config.toml
n_experts = 96
d_shared_expert = 0
router_score = "softmax"
normalize_top_k = true
balance_bias = false
init_std_router = 0.0398
vocab_size = 32768
norm = "rmsnorm"
rope_fraction = 1.0
init = "normal"
init_std_up = 0.0258
optimizer = "soap_variant"
lr = 0.00287
batch_tokens = 65536
steps = 6661
Below are experts of layer 3 (counted from 0) of a mixture-of-experts language model. Rows are named router (the router's row for the expert), gate (a neuron's input weights, with its number), up (a neuron's input weights, with its number) and show model dimensions 128-159. Each number is 500 + 25 x the weight over its row's rms, rounded and kept within 0 to 999. Numbers have three digits each.
Before each expert's rows: a language model's description of what the expert responds to. This comes from a sample of Wikipedia text that the model never trained on.

# expert 42
It responds to: Table cell separators
router:492442542468501486524492517460466501487513502507513505508493536509538556486511493448509502487513
gate0:495480510517461483525524518479507516531515524513520494520494508477512518531496474466508488444496
up0:525513463516517499554477546524499512513438478492483504499460507492484505491480508543504483518463
gate1:538494456505503504548491489500495522486515443486532498522502490500507493485521490497528516481488
up1:520457513490534485481502439470554571496527504468494495507495467503483542494475494489444484477541
gate2:490490488508502482506486532509528524548458547503493485519530507544519483511501435485516495521474
up2:504440503496542515515539521510539537531512507498551524518482502486450494458532500559510497447468
gate3:498475530461547473494516542513497515469512546493492465517474491513494485496508471448498493502485
up3:482446516557492495513451520521500510525519481474506497531485513450510508491518516446480547528516
gate4:510506528465474505493449501473504499486512511515493486496444559519527464527503485478500523506508
up4:511506546505514486525481539484496471512548525460504513494499532493456513543527489485501486545491
gate5:489447532470501527500517525488477485518498487493463503503509511512513465515518490476487520496467
up5:530463485515459489500467557489483495522474504505490489483507450518522531498505492495526460472504
gate6:488517493535501498484521501478493499500460480508517468522524496487537505494506487514533506504492
up6:469572508497495484510513479521499509505473518497495560490504496527493485488519480534510521479492
gate7:505507501464492534491487485503461501527539512524450520515515521483480555511443503513485475483485
up7:552513460504490525490467487522458514559513548534534540506509495524498523509503530514454501519522
gate8:510471522479498492517470476463495510472512483511538413449469514497472469505485514503503546519527
up8:505480515518503590535512501475503488483450489478510513482516498470502499490498463489486481514516
gate9:446462476520493538475491519465436501499545481536482496485491505519480517505485494548510532463479
up9:528503514525498534494536508481477508535525495516490473489559516506524541514531510518491512458491
gate10:508524506490508529483485511493512527535461497508495484483445513529517516519501518493461508533537
up10:522506531494557499462509482491500534526499481479510488467561511524476510486487507490481538480536
gate11:460493500482494540523516523508489506494531514462548529494502493515533540515453491514503501448517
up11:536439518503498549516483500498498492477502499507499503510494507555475516528591493489526496506481
gate12:509515488529502501491481507497484497473460485520558475553496555522545493489521507499484514496475
up12:501490529541487506489491484557497487481499489522470446500459506495459501512491520473460462514492
gate13:515501549528554516496505487490490473510518470475505478463524517529489485531507502460485474508547
up13:507487526506464496504513437479524504504535491521506510502508536505490516486496456504468470476523
gate14:490465533473494486482561484520571494492471502532498532463516542496562450496437488510538490504535
up14:514526485526507514505451479518531484549511458453502531522522527511500531503483526494490486504467
gate15:481515526520537538499509489454523509522563512494486528529488534469479519539502510497514466470514
up15:531507512497509492492509506473504537520478468560571536534486549492491501487513536485495474524482
gate16:547520508522498477512503476499505484542530519532489510558504492456490532533515460501543488506489
up16:519519506501538548473522472494492517480506517521517505493518501487525495513498490519507516456519
gate17:513482477485512503522526538553498521523494523480467498462478455484521513474478488481515498508481
up17:519493495476475521483513473509515449457497479520518527522496484457498470522519496493508507474513
gate18:517465505499454508499487511515541478520521462552485450463510488500450480532493460501470501485519
up18:571470477519560482525496508507518514487536506524500505525512448499505446520517512479526492526531
gate19:516485502542458511526477514475552536487486487490502537483458481530518496504537544485456501476522
up19:493470485496545461514507503523479470519497456525514491499546530500536487527536470521502486511486
gate20:530480479489484472516481515469502569546515521517496534509506518485534532493506491461506485484508
up20:527493474530473480505510480521505461503506487513497540496537489492529436499462499519461532504499
gate21:470510525503483519509502516438495519512513482495467504528480481482517552508457470468542523497506
up21:490526517489497533534513503468456524475495483543515504505502531499489465528535491481505484481485
gate22:502471493468470514510479516498487505463503514472480527500518515523501503539486511478511524503476
up22:493460536499486478516475503527474477469490460475481479499531539513472494495493504490519453520492
gate23:524476479471467501543499477510497493528479532486524544461474473491539501487456520511493494564498
up23:538485509517525467503516542494513497479466504489531529476516513514470482484511529543509504480430
gate24:464497530554481522502510492456499514543493511472480466498488508484500503511556456455518490567506
up24:485495470500494504518519469469545508524498481485547486538538476487468511551515469441477491500484
gate25:477489501531487524480533508471491518501509517495498494488530484513490499505509500541525499516548
up25:533489472540512491465484474462517495507460461429481487521486506493507508509483498525492493515491
gate26:485468472494511496484514482495516496510483512525490530498542524500468481487461484481505490535456
up26:527511459485537480513518473498520508520478525536449504472493528476497541512498436504489516497483
gate27:481478506498525506535496521483518495443487523519488477517530507473494528571506506480506491485500
up27:475483511499454519498503481534543496504491526503476478495427541483484494489491520515479500511501
gate28:515497460463468506490453504508455467507526486489527527492486538556503467511499472436483512493457
up28:509472499504531481500516521486518497535493510513479548481539538519529502522493511531553506469550
gate29:466487488525483502545521472500525468491505459486490500521525540493486472494488505519515489515517
up29:526474481514538478491459529469516553510500498500519493530512533527520527500509509500465500464503
gate30:525492546481508533539503524513517504451495495526499504470497500457549529545501446488506490521509
up30:471515468488505506549571501504515485518549471507523493502505495529518523473522474486488481490494
gate31:501472489520520490479481510456498510498511485544481499537485487498486519533520485476553470473522
up31:466478508500498493524473539509494478500514488455539475470499548504508463465531501525452503519526
gate32:511532449486501473525491479471495502529481500505463509487477461499484523513512529543524471536488
up32:462520536487464476513431533479492528503488513517502494500467495515494524512534519544534488518482
gate33:495485494464548517463466489475479486553500513477514511517494488520494483538455520470464497506493
up33:511557477498517528480450470506521506490475502519459490473488526476532489475518499501514511486522
gate34:478506514517509491497503529455482512504494448524500457444512552485498512520496508498483486552496
up34:525467528508441466506486459490530531521478529437508534513495487518494531493495509524501459525501
gate35:502510490469515481523498481535511528507503497488449508497437499485533497536503513532516478502527
up35:489493524516496501532522479474503476497481491476525464503510536533505468495500551501486477505458
gate36:493498514491469464513485511482512474489505484509525475523471493458495454504526561483521518553567
up36:450512505524497557518522497505524477488489526519526487521481476516460510477523474483479450502491
gate37:509526498524469515504534515499500491492471543500484461456486472520506478492480482509503524493509
up37:501491499475472504513498529525499481508522451518434439488497519510459464488481497503493494497499
gate38:459493517526488515543517476512517517503486466460519470469488549482464516438532533557475503491503
up38:493460542469501513476477465490513502496513518532474487546520524535533565489529514502454521447442
gate39:476493549511500523526496518520491514501481498517527490452452498510512478511529511539506518544527
up39:516498509534494477504453475470520499461470489523498475500491495475475506511425531468473466539526
gate40:521548520433493479516473468452496503468525534526468507492488495500524496518503494521511516530523
up40:500490480527478509469510495483508511465551532553470539472462487556503531507497525512489552504507
gate41:497470524513480514547511489487509496529525507469522485516498501505478484477474435435497494480523
up41:513506498499482529505539468524526484450500472497544525526484488484510479516514493456486458484514
gate42:489534510483521518473523492456478516503530500468446515537516454496499472447491496549488492498489
up42:499476517473528500454464500512504518506490485500470450485468481482514523519463495470483519494504
gate43:511525490491433503573538460514478506494486542526503483470531511458478491510522507504531507524558
up43:508483474479499485483503515494482534498546498509480532508492488529505492484497497453517494488511
gate44:497510505453520521494520464527531496453494526431474508502501516514549488495481482475480493472493
up44:523472523510468522558477503513518500484442474494506494484508503506470517489491506489493440492519
gate45:485508486498506451493473480484468539497489505497546470522504502521489474488476503502541579486538
up45:462467465510501491474495503482511496511488504489466580497496526495535483503482458523502472501482
gate46:455496467544505482503515463475499442519506495505510482494527485512511483475522473547469502517475
up46:470497525535546465474505501525457561496490609544505511496483537522537514519475522459515529476469
gate47:570492500482538533496536488497491473459491507518497515537474515472459542526493496491504494547497
up47:486492513509445488497484511560531511505512527487522501466512488472455477512486498466498514500534
gate48:488481509484493528509475494507501487512486479490474473473509562506476515473527494480458474478476
up48:485480545481514470467482490506495511523477511504522510523457530509457484534531495441461482510464
gate49:488521506507515518494528504460573507527537497502557502479522486542495544473505476538473544487512
up49:527508481500504526506483485532493477467511512523513520500502497456511527538517499492487526501485
gate50:500474503481449467498517500514515519494474480485519454519482522484499522506540543488544504440503
up50:484479497453466514492520441512490493541511470511536489531483494478535469480480516507479442532563
gate51:523514482475471478492459459483509517451458505500496516511482483528536491472485490502519478509495
up51:498503479518535526487503510507525458505497494511499474553525490523510526473476494489474512520478
gate52:469518505501502547513507490505527537521470508529519492484504494561498484483546555467488533485493
up52:507505529495506436491544511521540487497476467516494529514508488551509435559540513474537499506496
gate53:487488478519487485495423515491504503473528499503471478527525520516491514495501536474491491478517
up53:520532517539491463501509507534508508521502490508516470538441452482527529511520542484528491489520
gate54:508487545490502466465528544488485497535506489489514484504510492527510525485455477528506482438494
up54:498466483523508550496494484486520519494512525516480485479526489563501514478518488478503498502543
gate55:481466507509506477483477494509496494523492498541462457496456526477479542505532520478509508490507
up55:516458470451511537495538491503504466470505510482548515476509452552500480476523503444527517476488
gate56:484507504510479484448542531465491514532542482508485519514495500506448495489493490479462538506479
up56:492495502509524525500500412538523527465519478492511532537490502504466508509483546499486496508491
gate57:493523508460515516485542471545466553499527510516498494463522480466518499462527500535488474504459
up57:526463510474471522503497515487499483490557542504428484480517457539496522517490459520512505481499
gate58:509506513504532525514500522527526514515490496446509497504474514544538483483408536484492522485508
up58:504538509504498484525520482472498521517514454520517516509455480515464499535526552490505477486528
gate59:507491503472512463499527548520475530459536508435492492538522491523484498521459542510505529538502
up59:501469511475484498497489496516467499506460450464509516472500526510467508503486489516525497522518

# expert 15
It responds to: Word-opening syllable pieces
router:456518503439490503527520487463499530514549476516502505507471512519503454498505480521507505486483
gate0:480546497510454507506455517488534496478538487450533552501525582510473551477484528488520530465457
up0:483504517465514492491497445505503486510492475491536525479489497493515422499463492511486481531482
gate1:477487497537479478514495484462525550520493504524486489470493506506468518524501540485474528451491
up1:526467515468469545480511516486529503512496486462547472512515495528489519499514466497501522493490
gate2:497485495497487517494554503480523509509550538459525512548506465502496499550509528486445487512504
up2:484516519463553501510489472500523509503522490481446495474491519501535442523485458524501490498512
gate3:527493489498525515549544513498529519523478466509491510541500531468498517533504500500528457538502
up3:512481473490528521486478462532515541471487512483514499502505497497512496533491503518512512526536
gate4:459499506528504481482500513502514462522475511505515521507527468531527471466517482530509525477504
up4:522484530491517509523442502532507497467519490511429506514522518500447509500538458523509506474527
gate5:489516507527448493539460516518513496521518476484513484481509498506478523493509476472534500538533
up5:495462514498506488537521513480477496481490530531501536499477493509488535444466495493543468512483
gate6:472512478508526502453473563478486527537472465500480504532522512542501505494519501509544486498507
up6:465499481484479504519480519473494499545524474464517500451465478474468523539471478478460516518500
gate7:519506535523539482485512492465492470523497516511532536482490518488501487470532494507479434470490
up7:486510532526494488514506534474508482521499494514506460529496493496495476515483519491459483461442
gate8:519468498496507512485511517503538467508503514468503511457515475487498499500490466518532479448531
up8:508480543519496520524493523487499474467486479493517511469521509522513513516527482475533474498486
gate9:471534488526510473510493506463514547535452495525507481536533517556502509491555508497456532495513
up9:494464503531463556455479498535507516489530540479506503513527466502493485533462446487501496466510
gate10:517554488490529521507532541474503549513480450545550486509478473480485491515531528525456483506537
up10:498488487486532490473483503511503471509521520507440493481484525473534559502483511478528518515493
gate11:457514483520466488504551494467472514505498561493509483461461520554515468529519488473495524514480
up11:533517544512531518497471554480516510538524488508499478544503450475527506476486510504498482503516
gate12:509491482494562493543471528524481509489497526483506456487460507480537451505521517484472501523519
up12:497500482539548430508560526499519483510493495474484474523504524503488532505512468511479473458490
gate13:473527513511521517485491493487555499490509557501535483498510497515516472496483538461535557543476
up13:538485494523471494549532494498480487503564505522476537537524517485472527508508473574482486496495
gate14:486524472523494530480493491531523530530543508513514476461510533483501465494534458526507513487518
up14:481480523513498534496491495500515485463518475467466525553470508496497476515493508485494489511501
gate15:536510492512529488508501499514559502480497485445504483482491493478523479473517554484513521504542
up15:542492460516503487477498461477493428537491485434497478469472493482564535501498549498505490508526
gate16:507497474478524518473531486493505475493501476524476457525482515497468519497494513512518523478496
up16:490472503482524486528482527498470506475485437488510484485490471502541535520539482448493518506496
gate17:513511505522523441559503503540503454511494487485512500494494505534519511526517506488512511463516
up17:449491497491488525437459494524517476507455484530487490539425493512486485468507482494513494466472
gate18:449530480535509504519482489502482470484452496505483472488520436483487497485496517478539523544500
up18:500494491513524476511523480469505545512510478531500482506515523513469551505463472481522488473480
gate19:498502470521509469446508496514538474546497496533478480477504491497491496513508462547504528545492
up19:478460505460500536482479511506500457518504475522473445528465466469479480475529462492510489524492
gate20:486506495556498511480486503509467517464480529529454516521495485493478500521527483550493521504495
up20:491509509485518521522454512497535463463492475522547475505494505523500509504525470503477506476502
gate21:512510518408463432456482493511533500484499447503495479466482513553513510488488514479522429513531
up21:467514486540462524501495466496510499462516521448502454509514503476516510499520545487519494483484
gate22:504493476475469536521519519458477524469550522480503491506484475485500521475512420534469530532474
up22:533486511526473491527553489514502492528488513484507511545488474510554546499489502546506503520544
gate23:495485532499517511486532481511509488515531511531467501509483518499457503485458565479491462527539
up23:487527530515526459502491553528503475502491520546559528544510482515542527504523535558540527501508
gate24:534520475561519491495514505514489483492450510501543476501497475535494524514498482487495480496503
up24:504485482502449523514505547466505505500541487487482500475507501518512496466515496527496500494452
gate25:495497512508466499531523538502533506486507490512470480551491488480478523471490512507503488478482
up25:487496538505496532461496530491489524502503502479464545515493503496495510467482568492489518518518
gate26:493488486496516506516559544511490490493491503503516514491537524491507490471535467526526538489490
up26:534529494485469511503505518512480521521478494492544532524537442548520511505523533538497493491445
gate27:496533545535522523533450533507490467505466462483528480525525514514520500481533521529497498529516
up27:509491484464466505552520479453495518528552467479463504487515473507431480537513483481519473501539
gate28:484450522486510529497479535510540530558479524490516477539492504510481518484486524459531477477520
up28:500502502475452501474542509450514510492479547497507541487490524505459476525488504481428484470514
gate29:546525516468476515555515481536477516464488508550522480542521490484537469541524505451502526494526
up29:527526530516471468516505463495524517505490528523477466513489501472519475504508508490533508496510
gate30:497478512492517491557502470494501457465471509533492531504494520492483492428501452496508523496527
up30:536478505523496519508504494452525515493512516476529487505454501474453487456495520500503521494513
gate31:481506472495483505488517486459526519539483519511477467504501497478503506519492469513499470501481
up31:437507514496523498502551510454528501481464495494503490406533547505503468484442493513504489523497
gate32:456517449557518504534485513502503480459532500470533467453447502484522496506501533518482512519487
up32:474494481498515492529447480512520482476501511522475512537460487484512508454552512536534533498489
gate33:494500462491471488441488505539487505512495484512560542456506517519452505473500505514509442498526
up33:480465463499476458548491496517503491491516525478514482513476494533457467501469482447545463524541
gate34:483444474543461526517449474505520514518514506510538529466488540471489481436490542546494515495490
up34:493470470491509454507459516508544493521461523483531500471501513446513502473490473477510523470536
gate35:474447499528499499507510475537522507509459530566515479495507491506449500529503463440541497507478
up35:517495514541545472487560508510529461519529468506482521500518473497487496475449539495517580435523
gate36:483527499504460550489450533488553508501466514463501501468481483487521484552480512512492451523558
up36:534492456493519512479504508487497537534461498485483454504507531454467525531505498450497499526482
gate37:471493456552493515477497509476538518510503505484452459473508467514475484516514555511497478471497
up37:533516486477535522471472519517523516517456470512463496500540551467508514502493514527504489491469
gate38:491536541522535470492490475523534515479534480555548506534528536515457519493478516550537497487518
up38:483500499538505491511494550507516496468482504509557510507511463513507492506501477499501451482503
gate39:498489540521498461496491469474516542512528450489481500460477496506541491550527545503435557472504
up39:534483544519497521510464533480508481540467481509499492488521539496487490515508476521477531535522
gate40:490512503490533497504479459554513519510488479504479483497516513511521479488512539454544513505494
up40:521513518486457496472479500488445550466508492511523525544484502519516534489477528531469528480482
gate41:485520534458530467503507458501506464494503506472518507481475495525482563507490495563500515498482
up41:479513490545519507456497509435482468536494500463476473462507472512477503519515480511521482463455
gate42:418520513516492528532484522467508517518542465504509489493542517453537507440495490510535501510465
up42:513496532504477462472514520522487539489477574480500498521520511460497514489543515477465541514503
gate43:463510503474508487491490484522508513511479507528493473479507479501499520490509499513470528486516
up43:479505479543504525493552512467495456451488490545473505524462543485493489494500507478497493482482
gate44:496513530527485487470509503478482515456477546507477501492499461522498499500473522452529528464462
up44:494478528502507519494524496505529537490467536536439497495543441510506489516490464471526503523528
gate45:518520462496477505513502533479494481543491490463524457491523518473516490489448490480507475525455
up45:521523539525510454488557528493507506467505526511494450450494535454461496483491524502513523467522
gate46:511494506485509501493459532494511520493541532475522491480477508551468572498498475544505491508506
up46:528481509449497508514540527498474489504444494511504518483487523497513532489485484504511502504493
gate47:517519480515510507513485475506508502476484486457474504479485487469446485499521474475526537433517
up47:500477488489487489526459465481514488497534520463505423513474502522520478483497510512489458518537
gate48:506461482481535462518506490478441547516449515527528503485545444517545498515467527493504510522469
up48:545547497522489540493519507505488539546496507502484519526526535539506496502498452473521564486532
gate49:516502454581508504498501484491531459511481455496502496471453481505499490502478489486512436469518
up49:498510509499504509487514479465499501507509450527479526483505509521539509521500516460466542496490
gate50:522488464501482530501467459513528503484567495477549482495502540527492507535510526485529495508511
up50:485500435491519493514501492519512530553481517477504493502475478514547497516485520543532432522485
gate51:507485500473468504522517485527472512482513520517536508479472492477507537477506489491502539541476
up51:523541525531493521491491470488506497504490469540496486505492520486497554487516495450572527499469
gate52:522536470502471490502478519497527518490502498554505514505523514526479466455495495528490487556527
up52:480547507507460507501477503526469516487553545485514510528483520479501496493523494462510466537518
gate53:503523471503465482526502526504489484500494488475516521512501511523525466512475519504481507460489
up53:460487463493545477492534508519507505506479529487466517496505486517484494467487475495523487498530
gate54:485535513518478509499510515493515483486459512502543510504462514484480516481489523508497490476515
up54:496500466557506495508496504506487508472476506472451505502477471504486433465507482439502550500464
gate55:490463488476506479475509490492457476490490546539473472495442506502508551517541486451487488531468
up55:495469499438525464525459528506490489484520528509533479464493489511478518506503540482524490525464
gate56:457527477494491502541485502474523554518539522490530503502498520479517461483484500538495505494506
up56:516549543480493525486509531513479510461535531492485453495457450496483511508500508496531471491503
gate57:503451484535505470524531470480518479460467490472528524474526469528477500563482499534494521483488
up57:508498522490519553488487517471508489538500504511478468525420496463503497507556486459491486498527
gate58:510499510490505478500550536505510512512506523497494516490517478536486526539501513510523499518457
up58:473511497546519467502539513496488495521494535504514497479461463498506521487499472528521471487475
gate59:500516499520497474506482510509490449473469504526509508441491513500490489504497556478496488457443
up59:492482501493528495538499517514537478473495501534474467484543488483506533516504481531482494531551

# expert 64
It responds to: By and governing nouns
router:470455525552474517507480526505497481535468493499501471532476522510502471481457475556460456516476
gate0:511513491497512512455421512488475522497456528464507487490514484508488501451511528502454479525509
up0:478490523486563510480491477494489550501520503519500488522484515521455482522535464487508438534507
gate1:491549525480503494549529467528520528503514495526492472493510525512525493521510519499532527485494
up1:504527478527523538538472505565514497493507505521500525517509511489490480519538497443506570523489
gate2:540503531496504508512503514519470519475500475493540486537507518503478504515511546468514519486493
up2:496479467529526476468479515523476462513473475530503460458466501505478487509473499514502463503502
gate3:489505524521514494504449515517520491501504537531504546492510476531490457466515479493474475504499
up3:468491505477487442509482523493551466458525503505485542501495475511487501472521547470512526488476
gate4:542511486471508487449455521478529522493523470480527483514515512523552525500470505498537513518478
up4:471506521536509511488506467490508501544522487529519531537538516512453442482514540536514511488540
gate5:541490512553469469468458511483578512486462511495528496491457477481487484544525531493498502484511
up5:487527456544449523549485520503523492480493512480514559498500463460507528518515514486450537521487
gate6:467475479461490518465514497504535529453469501490503532542491521495520545498496438510519471520473
up6:506486527469522522503494522482456500507451528530487515530493498475535463518477456512494499487484
gate7:529480492487507501510564507528525492495433492521491504511520485479531458482497517545446513484461
up7:482455515514506501484482485475504515496508497472447496536482529485493470509490453458543493458496
gate8:434513501453500511495518499479502476485490508457468507484478490507518486519550475477498522496495
up8:508500474493530525489498504592463488504513495487501499486475467503532520470482486482487503525534
gate9:517488493473482491530484529496529513524520485486531528473538497476502499486466535513500494556509
up9:509518520492506535521519503472480478445502475511495498488478519504480532469545522509501507497502
gate10:484532527489511520508453496432493519515479520509512492467487514484510522485526480426506493476487
up10:535524536515523451481555458524516481512501523557498508547502479518474525507508530505516498481516
gate11:528489479477505521516562488502469501497493486520534491472454519529501519514510523483471510475531
up11:510473507510506492482475503505466500490492511468521466497486513503498519489479482538525547540507
gate12:482496524454494494464484508485502470503473498474526523496507510500483471498498528530421490497532
up12:495550480497481530475529504481492522516486507486544496486518491466488459477494455504465516498493
gate13:508519497520523530488494510502475540500483445541520504541523495501454501516559524517549525517530
up13:534497472488531490498505495501508499493493523469489467534536476543467560511473521514511476478517
gate14:507531502487501485486480505485494506471505513471495499471483513528543508500488533498466500480440
up14:488499493532516503533496507482515540468515486476462514514498485538541451518474561487530512494493
gate15:495511530501480501552476560504506508511497497485481506506496512525479511486468498470544515481441
up15:470505521517490490475447496480494477530501521483503497503481525484468476526537498516486517515553
gate16:498514445493496504515481553470471547517489488529495499483471488503507502537517526505536518481514
up16:478528543503476489533488484497500498556497472521486483548516501515509555496499527558504486501485
gate17:478473499452488569512527470541484484485506514532522545498506525492487477506497548529530458465476
up17:521481516530499482525524507534472477525527500471527512455489537493502538503504498493488544514516
gate18:506498502521499472508479531503527495482523493473556463472498539494461500517478501540512497487475
up18:503523516519496469492494520455523500471514473467557495492487506529489544516461509523498485476448
gate19:522522436487516525520467492531489447510488517537472486508475480513516510494577526550539516520530
up19:520502500485564469508562537546513486452497555506475520493523486528532476519476530496492540506488
gate20:508507509526494536507502525472449453516509450456468501532514496466502494475517472513501476535532
up20:525463529506531538510501527489483511467496474507476463484511523460548525463527505490511465511506
gate21:466495521489482473497465513497500511522505497473484529486511452453507513481429480521524454483502
up21:523501527485467532495544488572478523492558464488526513542472503541521527529520503504463503482520
gate22:472509506508520560476454512514494482473493487519517510501484532488489507496521461485535511466532
up22:512503488563531526492513512482512495497498471527484491488463516548535545546535483492498516458498
gate23:466482502516505460477520453477537493520495474488549562524473501487495503481488483523465526476485
up23:533509485509481505521518480543468480477504488477484507449500471504523489489480470488538488534489
gate24:449538544467513477543522474508521468478454498485556504495500514464475511523505512519476504450528
up24:476454493513490517536492486492487515476516477492507514558523484494492506496532509486535476569507
gate25:549505521513519520502498525471481458526501440419488475504509502498509516525469475506527510534489
up25:517537480483446483483499500515518528530524506533503503473492526514498530513433479485512494487483
gate26:516495504510521482475521561479493500539463509489534512524474468493494502520491507494527472495512
up26:474502499526519504518499525478554492482467517500514542507493478516522460523487515529494492504540
gate27:513500498476470525462454525537498454513496559554515466506492504495446520475497496493504474493502
up27:469485520537480514494505460498479539505489528495510530521524516491498463527502446529510481516520
gate28:508511503495484481478526540518487498516486490521541495523510487505476490541481508485473547502492
up28:507546522482505536465491500525470488526503502489508485494491526496481470518490491486513499494531
gate29:499543553499518535521542532435508469527491493472438470497514493473456502510509472485513474523479
up29:484513511501476518480452522541510519495510497533485499502504512543543505500463523540487491477519
gate30:471487476489498466512501511495515524483508492527557463498524494497526427485496459545488523510527
up30:487519478498449529516458516513528464496476497475556518517511493519482481520497510500513490514466
gate31:512511511505501487460491507520488492531491447510490500537505477516508510511457503492508473497490
up31:442487532479525508503587483507556455495485481510492512533511481522514501494496516471535534506481
gate32:517480505504498548508457486550517489458494505501473490492494524472499536543484499506520500486527
up32:498501522515536444486535477497506516530504527509457493516488497481503507467512500443527555551478
gate33:509534498495527472581510519511511482511493510483535488552518472513524485504514504527425490434514
up33:477521503545525466523511507506492499508491487466508524477496474496525503505536480504516515453493
gate34:429515496495496494534503558512539528507487521492507510475492510526478532485479463494531505531524
up34:464456508499503446442477571532486509471472540489534523508507491542469507492466480497486513488509
gate35:501510495486500488469486458485491531506529505522530460515471483486493525543488523493495537479446
up35:477497566504531472524475448492523514533508537517517491449462488510478484518481494482418518438496
gate36:549514488472480547495491521475490491498496510458442456538480541510523491536491504547496500482519
up36:492529525530521482489474489533433507498493508456497508474521514511494540487496549464501479559496
gate37:481512517543530481481504470485494480477490488459510440499519506522536472474460527458508525467450
up37:481514501533496480539458544481478474537476463527510498437535499568486496535486515437544456505502
gate38:499504524522531502534504454513539516498529491517494489543497524513498537494507430468447490538485
up38:471477487476465512515475532478517483494490504525473484522519491485479511464489537496459503515520
gate39:520509555486507509501488503468495524520463523527470514504465495453487487529463467529508495528498
up39:530471509490561519524456483516462475497516516483493479478532488486520536492500502531498482490492
gate40:520508493510468529499523471497496526497474528499474525509490487476516498483516502495447511478450
up40:511485524538510579505533521490524527514507506523519509458503515483512514505511512449517540471510
gate41:517552460499518494525475507468474507520484520561462443490503505493495481488471513516496500540518
up41:491524491501489502507489477509518463511532499543475466517500473532524532493515492523475441504512
gate42:504521496500508490505472462492481450460494503532513500476537478516470500514476511511521493494495
up42:546519493545519504480536459453502538504530515490483511482504477466467488511467555529508514492465
gate43:497514523497472545526454533507472458464495469506450526532489460503504498550502465416533540518485
up43:502482480472528466484528544494522504509493521526535502509502480590519518479474519550478477481484
gate44:522490526448521532506484507454505523500481484481505505505516506496466500496477482502478502501539
up44:509513537510496503489468523490448476518474527502548506500526483532538502483513513496508530463490
gate45:499549528459518481555459515525538488490513481496539512532449513509533478481480465496511525497476
up45:541501519499482515558478502506435488502519500491535487486465545497489513476499452487481517505458
gate46:519522468499531495450536524507540482444447492498485538481473497515481519490509495516497478518497
up46:502519480521482523540476498493516476492522434461499509518469459469485512518523521460514504439521
gate47:505495511504500527518515456442514526521541489512517523510510528502502484480539475501501504493496
up47:488553527506494513469526492538478490521519501545491543487475540523485498527486522536460527511529
gate48:493490525513494480469501513491536516487519541467454501467527509495470493500479520511476481482475
up48:484497499522486525519484506452453475489460486476458522518485526507501478468485521562514534523487
gate49:512503528508514481447534533514475504499481528500532501501473515507515512448472456543504463450535
up49:475446486479484531520493497487522463494514451480492495480507480463505526493476475475516512515481
gate50:509526524508487521526489499522472494507478445520461542480512501511504477509529506467506498509475
up50:500502467520534509507476527500509514463492515504528458508502482514528489480484556515475531527477
gate51:464532480499495489538480499510488496483499542485506518487504490474444476502495536469501503505516
up51:493456490529474524501516492498526530529437534512487499527494498500531521476517475511500492459499
gate52:461503491502523494457534498504495512529559521511541463535517474479515519544505529507536493512501
up52:501480478513498465492442466539514529509504482478504500494483493506525531522512480444503497517511
gate53:511512491514503479505514486543550488460530484500511519522446518538507515495487516486514485487475
up53:499521504510502497546533534497495500496516532495517459516478569476490561469492511461499471496472
gate54:513522534498486491486511462511484503478493490487548430460463480506527490536520463476522481476474
up54:519547491461499507527515577494484517502476518513547489484511572544525499472523494530460483520478
gate55:534498531509522532492481537466445485527534519528515465511488529517527499485499503502513482490522
up55:488472483485495486514504510476457508488490498524483493493497490523485500519446524492557482535521
gate56:487506483503520495489466519533496475494570501492492463483527530490476457513468467524546473498514
up56:488524464508485522502450502546507478438489504496481492505497527503496506473494512503553518505538
gate57:499499462481505529504501476509523489463484477478480531499512498471505525525500508510533508480492
up57:508500484495492518481508547501500491498492528464480486535438513489538541475494512528538444526505
gate58:490548512515493509491522501453542475472518500476484492520488466505514480512495489487514497516502
up58:502519553514525521490515465473501490526486523480491504494512556485484493481497520485523512494515
gate59:482515522511533510485483497469474494519554490484530532530524583499503492509510539488503490496502
up59:530519486475507488538507504491545525497471478495459533462512524454473472495472487525513494512497